From a checkpoint of a small mixture-of-experts model trained on Wikipedia.
Experts: 128 experts in each of 11 layers, 96 ReGLU neurons an expert, 2 picks a token, a shared expert of 192 neurons.
Below are experts of layer 6 (counted from 0) of a mixture-of-experts language model. Rows are named router (the router's row for the expert), gate (a neuron's input weights, with its number), up (a neuron's input weights, with its number), down (a neuron's output weights, with its number) and show model dimensions 0-255. Each number is 200 + 20 x the weight over its row's rms, rounded and kept within 0 to 999.
Before each expert's rows: "mostly gets" lists some tokens that are sent to it at least half of the time; "comes before" lists some tokens at least twice as common just after its tokens as in all text. This comes from a sample of Wikipedia text that the model never trained on. Tokens count by the router's weight.

# expert 4
mostly gets: " E", " O", " e", " U", " A", " Su"
comes before: ".", "zz", "'", "b", "arp", "ff"
router,176,186,176,190,215,215,232,227,215,198,187,200,205,217,224,210,201,198,215,177,194,188,166,223,201,225,234,177,201,183,169,186,199,235,203,202,245,169,204,213,159,157,186,214,157,193,187,222,233,212,149,157,186,215,213,214,211,219,201,221,225,176,188,227,217,215,210,192,201,213,231,201,210,191,187,176,172,187,170,181,206,265,201,220,189,208,205,186,226,166,212,198,224,235,230,175,222,193,187,190,219,234,213,241,206,166,225,201,246,162,209,191,165,228,206,199,193,221,222,188,191,219,175,223,208,207,191,226,179,186,163,228,230,200,216,218,195,204,227,162,228,184,194,181,173,229,183,191,227,182,197,196,218,175,188,216,210,216,193,208,202,185,193,195,239,222,170,184,205,222,198,221,182,205,214,201,229,182,202,215,183,194,218,215,203,197,216,220,208,181,204,198,172,199,179,222,211,200,213,184,203,186,180,201,196,210,180,196,205,198,190,197,201,189,209,195,235,186,194,186,203,199,206,193,232,190,231,177,205,219,183,223,218,193,188,198,187,191,193,244,187,177,197,153,225,180,196,194,179,210,234,202,217,212,200,172
gate0,217,223,204,147,230,213,166,203,168,212,244,216,215,221,159,215,170,234,235,193,180,194,196,211,192,205,171,173,221,209,201,196,234,203,192,203,198,168,224,170,233,199,187,191,201,208,223,234,173,162,222,187,201,200,187,216,207,215,228,173,204,199,222,173,199,194,239,176,186,222,202,224,220,192,215,221,194,200,193,224,175,226,187,187,228,232,209,209,220,200,208,211,216,218,201,197,160,212,229,203,171,234,193,172,192,171,198,188,190,192,199,184,207,207,205,178,191,203,185,214,192,230,190,179,211,218,259,185,237,219,211,187,209,215,205,181,191,189,209,199,217,162,204,195,192,210,188,171,200,213,205,195,178,223,177,212,206,232,202,192,184,220,192,195,230,209,174,225,189,164,199,180,203,173,218,201,187,186,199,210,218,166,151,192,194,226,192,215,231,187,191,184,174,188,202,195,218,170,221,191,198,245,221,196,204,190,205,199,219,208,179,159,211,202,205,203,189,181,211,175,193,181,187,196,210,184,222,236,229,201,180,213,200,165,201,198,199,209,211,196,132,206,209,215,186,184,193,256,185,211,224,214,180,194,213,232
up0,151,207,211,214,230,166,206,171,220,223,192,226,215,176,207,207,187,221,174,159,193,188,171,194,232,198,227,260,156,202,209,208,191,209,195,214,210,207,217,205,189,217,213,199,196,197,186,201,179,191,181,197,190,212,160,208,238,196,194,175,203,184,166,204,244,220,208,211,196,165,189,191,174,248,200,188,203,161,164,211,214,219,219,186,206,172,203,184,197,227,201,221,173,196,170,219,200,200,224,188,199,187,221,208,218,207,214,213,202,188,187,175,194,165,243,190,223,254,200,183,181,195,207,195,235,230,211,193,186,199,185,219,165,210,180,182,182,200,210,207,167,191,179,219,179,211,202,192,177,178,205,220,213,203,191,197,243,196,231,220,278,201,210,202,174,187,223,195,200,212,182,174,183,231,185,193,180,188,178,202,188,202,214,201,209,190,212,186,186,174,183,207,218,201,195,227,210,197,263,196,220,199,218,185,189,210,193,219,196,190,227,169,180,220,176,187,182,186,203,195,193,220,213,179,224,204,151,191,195,202,183,190,209,189,230,182,205,181,216,190,221,168,180,239,208,192,193,196,202,174,202,193,195,214,214,178
down0,231,190,176,190,182,205,177,206,211,192,150,185,208,169,211,172,215,210,187,185,184,249,197,196,216,211,191,167,191,181,197,208,206,236,200,211,203,205,219,191,174,200,198,196,248,225,180,188,208,183,207,207,190,184,182,186,225,169,194,224,230,232,199,167,201,238,192,229,247,217,222,183,178,164,182,174,197,201,214,217,206,195,168,212,204,181,169,204,227,203,179,187,179,209,231,217,206,207,200,189,201,211,197,171,180,193,203,197,191,199,194,198,199,194,194,202,203,155,199,197,211,181,215,186,209,206,226,204,148,189,195,213,204,175,212,251,164,208,207,183,211,180,188,212,219,216,200,191,214,161,151,183,236,197,192,190,247,200,188,160,195,184,188,177,212,158,218,214,202,185,163,179,183,179,177,237,190,205,199,182,163,198,232,179,206,204,232,209,207,190,171,203,208,203,211,198,186,209,187,216,210,177,204,198,174,207,188,164,171,193,197,187,220,166,189,190,171,228,158,186,187,220,211,205,212,153,177,208,206,230,215,201,211,225,184,205,221,222,180,206,189,205,183,177,236,212,178,182,190,202,210,244,172,203,214,195
gate1,187,205,173,193,193,223,224,218,203,185,204,215,225,250,226,263,211,216,197,223,185,199,197,214,214,218,233,198,199,180,225,232,211,218,198,202,185,199,193,217,209,174,174,189,217,233,197,218,194,245,204,177,220,215,179,189,173,192,192,206,202,180,238,210,217,172,238,207,176,208,207,182,191,187,185,213,184,174,201,263,214,193,186,191,209,184,210,188,203,188,239,195,209,154,198,208,189,208,195,217,156,174,208,211,151,187,196,202,210,224,207,194,169,182,190,156,215,206,164,183,209,191,176,234,207,199,196,193,193,245,181,218,202,193,189,187,213,242,206,212,182,175,211,198,170,196,200,210,224,210,219,188,200,199,183,217,181,209,199,197,204,217,173,192,204,198,163,159,189,199,215,179,218,201,203,240,210,212,207,211,210,257,196,221,204,178,205,214,167,183,226,222,220,231,216,190,211,225,193,225,204,187,214,214,206,218,179,183,197,205,220,182,186,208,184,201,208,221,233,185,184,250,211,175,224,197,188,171,224,193,208,194,191,232,205,217,170,181,212,189,194,182,214,198,172,173,180,187,208,154,183,214,160,194,214,200
up1,218,210,195,189,210,192,204,225,179,174,204,202,223,174,195,181,196,186,199,150,229,209,221,222,199,219,209,212,207,191,205,190,206,180,230,215,180,213,209,214,189,182,194,181,195,186,219,226,199,214,198,197,197,195,205,211,214,202,177,189,214,205,214,183,188,193,195,173,214,246,185,218,182,228,192,190,189,190,206,171,212,191,158,218,154,199,211,232,213,219,176,161,167,171,184,222,169,178,225,220,217,228,179,201,207,204,191,226,234,191,192,186,234,204,203,223,212,225,172,222,189,220,211,206,205,228,198,208,194,168,227,218,253,195,195,197,221,207,184,200,211,215,222,222,165,204,180,209,238,171,205,175,196,175,198,238,165,181,206,183,180,185,190,225,166,185,227,210,199,175,224,233,183,211,222,223,175,221,198,203,186,188,191,204,193,148,187,173,201,182,170,217,218,165,191,232,182,177,222,200,179,206,193,203,218,185,228,204,209,208,208,217,190,190,186,200,224,153,199,187,200,191,185,228,177,213,202,217,178,223,204,196,175,204,198,236,189,175,221,150,184,164,197,205,175,222,195,205,155,225,221,212,191,183,166,243
down1,209,233,200,209,213,181,175,200,206,204,182,201,172,196,199,181,202,188,199,214,197,197,189,201,198,213,221,177,180,179,190,221,207,237,222,193,191,213,162,187,217,212,215,185,172,166,213,187,200,202,200,226,179,221,206,213,200,203,197,199,180,195,207,239,181,240,206,218,198,182,207,193,201,240,196,204,191,202,212,179,219,211,230,178,200,224,180,199,230,222,232,189,208,253,177,177,200,194,172,211,198,195,203,181,219,195,237,129,188,210,201,205,193,177,208,181,212,215,207,199,232,182,207,191,211,187,201,180,205,187,190,208,172,175,204,209,209,186,196,196,163,229,193,193,197,179,212,208,222,171,197,200,218,168,207,174,167,245,171,184,252,186,216,226,216,222,203,186,237,184,210,164,222,203,167,191,189,228,234,232,209,235,209,215,196,228,192,198,181,195,185,194,195,189,189,188,223,174,229,213,214,246,167,201,197,228,210,192,180,182,208,187,179,176,195,175,130,222,195,188,217,204,183,198,184,245,174,191,217,190,175,215,138,159,191,212,188,200,210,224,205,214,190,204,186,192,214,187,204,201,170,175,218,187,213,200
gate2,192,179,179,232,182,238,207,184,201,205,186,213,174,185,193,210,190,191,199,184,206,199,230,212,205,205,199,202,216,168,168,176,179,186,186,152,192,168,203,159,209,236,183,173,210,223,181,189,190,163,240,193,155,199,213,207,210,203,202,202,187,203,212,186,198,175,203,161,200,181,229,199,208,208,184,205,195,193,234,182,189,213,213,209,200,211,229,252,169,211,182,198,212,190,215,183,205,191,196,192,201,165,174,187,163,193,215,204,201,176,230,247,213,165,158,188,198,213,149,235,231,208,188,207,218,214,201,208,193,216,194,211,247,198,211,175,195,166,215,255,179,196,220,207,202,183,197,201,180,156,187,173,204,195,191,175,242,206,203,194,188,214,191,261,196,206,203,189,193,196,191,202,180,221,207,183,191,204,229,194,195,240,216,177,198,214,200,183,195,215,212,213,172,203,179,223,188,198,211,179,207,181,174,192,201,232,187,202,180,182,212,135,193,200,200,232,202,208,192,167,213,195,197,207,209,195,184,223,191,196,212,164,207,221,231,164,229,185,222,210,206,187,180,195,200,180,219,167,187,180,171,186,208,198,189,202
up2,184,194,229,199,183,207,156,212,149,195,202,172,227,210,186,203,208,191,183,212,228,217,182,184,232,209,198,219,195,192,204,193,242,232,172,214,163,205,183,242,191,189,199,183,188,185,236,179,217,179,194,204,207,243,167,226,174,208,206,162,188,220,181,233,177,192,250,217,212,219,206,200,206,225,210,200,211,178,223,208,235,230,195,259,200,235,201,165,195,174,185,181,224,226,193,189,183,189,201,197,204,224,190,187,218,218,233,220,193,207,175,145,202,184,232,188,206,188,207,219,203,162,223,228,172,207,214,199,169,190,211,190,198,200,210,208,230,210,190,194,175,204,219,206,227,199,193,187,211,235,218,208,203,197,208,207,191,178,174,199,196,159,209,177,189,191,235,208,194,252,195,207,215,205,204,211,175,225,164,196,176,204,185,208,213,195,202,206,236,203,192,179,203,190,168,178,210,206,179,220,187,205,181,225,187,199,208,222,211,203,195,186,227,185,206,191,205,189,193,207,181,198,209,197,217,155,165,197,169,196,219,211,176,193,216,231,194,171,193,178,215,201,186,243,186,186,169,177,223,210,194,190,187,190,224,242
down2,177,222,225,215,180,185,185,206,205,226,213,190,222,198,213,200,181,210,219,200,205,210,191,220,233,189,230,207,209,194,220,221,202,188,190,215,211,201,197,229,210,215,234,205,209,217,217,219,196,180,201,190,188,219,203,208,195,216,212,199,180,222,200,230,206,191,174,184,190,205,220,214,197,201,212,190,220,166,233,248,209,193,210,176,233,257,180,189,233,173,225,183,199,203,230,234,213,175,154,185,172,212,218,192,222,185,212,190,187,190,243,202,199,173,230,194,179,192,162,177,194,149,201,208,205,167,217,243,178,170,196,157,181,221,184,206,182,169,185,202,201,216,231,209,200,212,201,197,210,226,232,174,188,202,161,186,208,204,183,224,214,220,216,209,179,215,200,197,167,212,193,186,223,181,187,196,213,196,198,239,189,217,172,192,195,226,202,211,204,193,185,219,271,234,213,213,227,228,204,200,175,192,203,200,180,218,172,209,190,199,203,217,186,202,228,202,184,196,210,207,172,228,198,177,202,202,145,216,170,217,193,200,219,246,193,226,206,190,215,195,170,206,183,233,195,201,220,250,202,205,230,194,216,211,222,226
gate3,194,237,185,216,200,197,226,220,200,195,224,193,207,253,184,232,221,192,215,215,200,189,163,185,219,209,173,179,197,229,202,201,196,224,202,184,209,196,224,194,177,204,209,193,227,206,226,200,197,186,171,199,204,200,187,198,200,168,177,198,150,181,194,219,190,186,236,176,195,165,236,222,202,213,192,208,206,205,215,244,181,181,196,177,180,218,192,163,177,209,192,216,214,211,203,159,180,195,180,172,208,202,180,180,162,179,208,198,204,213,177,194,197,203,219,199,208,212,224,196,214,223,194,222,189,238,197,215,193,204,174,185,211,245,234,181,175,190,193,183,208,158,183,213,197,191,222,196,214,193,217,208,212,182,196,233,190,238,200,219,184,175,191,180,223,212,190,220,157,177,172,190,201,192,216,176,237,189,203,227,191,210,181,164,203,168,223,194,193,189,197,217,245,212,214,187,198,214,205,228,209,212,218,208,213,225,222,194,189,197,193,214,199,209,227,204,179,202,179,244,218,181,232,169,156,185,201,229,246,226,216,217,203,234,167,174,144,215,221,217,181,209,219,194,212,172,210,242,199,223,176,201,189,180,190,200
up3,228,196,205,165,185,244,218,226,205,192,234,238,212,199,210,233,198,210,209,201,164,227,209,161,228,202,208,187,239,182,193,199,233,212,164,184,185,182,210,212,221,224,192,201,206,227,208,257,202,184,219,195,198,198,203,226,186,197,198,173,198,209,253,183,193,209,190,187,178,174,210,213,189,215,206,197,205,229,226,226,216,206,182,217,190,205,179,182,223,226,208,201,189,200,191,205,181,171,185,230,214,171,169,208,220,180,186,205,214,160,181,202,184,210,173,188,222,168,177,171,180,189,204,205,223,209,198,201,209,194,214,202,204,229,196,187,194,170,221,168,240,183,195,215,227,217,202,213,196,187,197,190,191,171,230,237,209,202,196,205,198,204,169,209,185,186,200,218,208,193,178,205,213,200,186,200,222,191,224,159,182,205,190,256,183,197,187,195,221,210,217,185,179,190,201,185,254,232,216,135,160,197,208,207,197,230,216,182,217,181,230,207,199,173,183,202,199,205,199,185,186,179,193,193,195,177,197,190,190,207,183,174,256,211,166,201,210,229,213,188,214,217,155,235,193,192,206,202,220,232,198,196,228,218,183,212
down3,206,168,201,171,212,197,167,206,185,189,204,223,219,197,201,159,182,180,198,236,215,249,220,245,205,203,215,232,221,192,174,188,199,185,218,187,168,174,203,190,174,203,226,210,214,213,218,192,228,212,178,239,226,205,161,167,193,183,179,262,210,195,204,190,219,184,167,212,196,221,186,211,186,180,186,204,239,216,200,197,188,204,181,227,212,200,199,189,216,195,182,177,158,210,210,199,206,203,208,238,195,212,215,171,170,180,191,227,240,191,191,210,221,208,188,206,192,205,228,188,192,189,187,179,185,211,173,242,183,211,224,216,213,192,186,224,186,193,194,229,174,206,203,206,204,203,188,196,213,189,207,214,215,209,201,189,180,184,211,191,197,208,197,202,165,214,195,163,203,194,238,150,227,213,215,225,218,185,211,196,202,194,211,195,235,173,202,232,209,203,248,213,212,221,185,200,223,197,177,234,221,185,199,181,223,204,238,163,229,167,150,225,200,231,194,200,198,172,194,213,201,214,198,190,173,198,214,171,187,200,200,217,205,213,196,174,218,202,176,209,224,226,237,230,207,214,159,187,203,220,203,236,194,174,216,187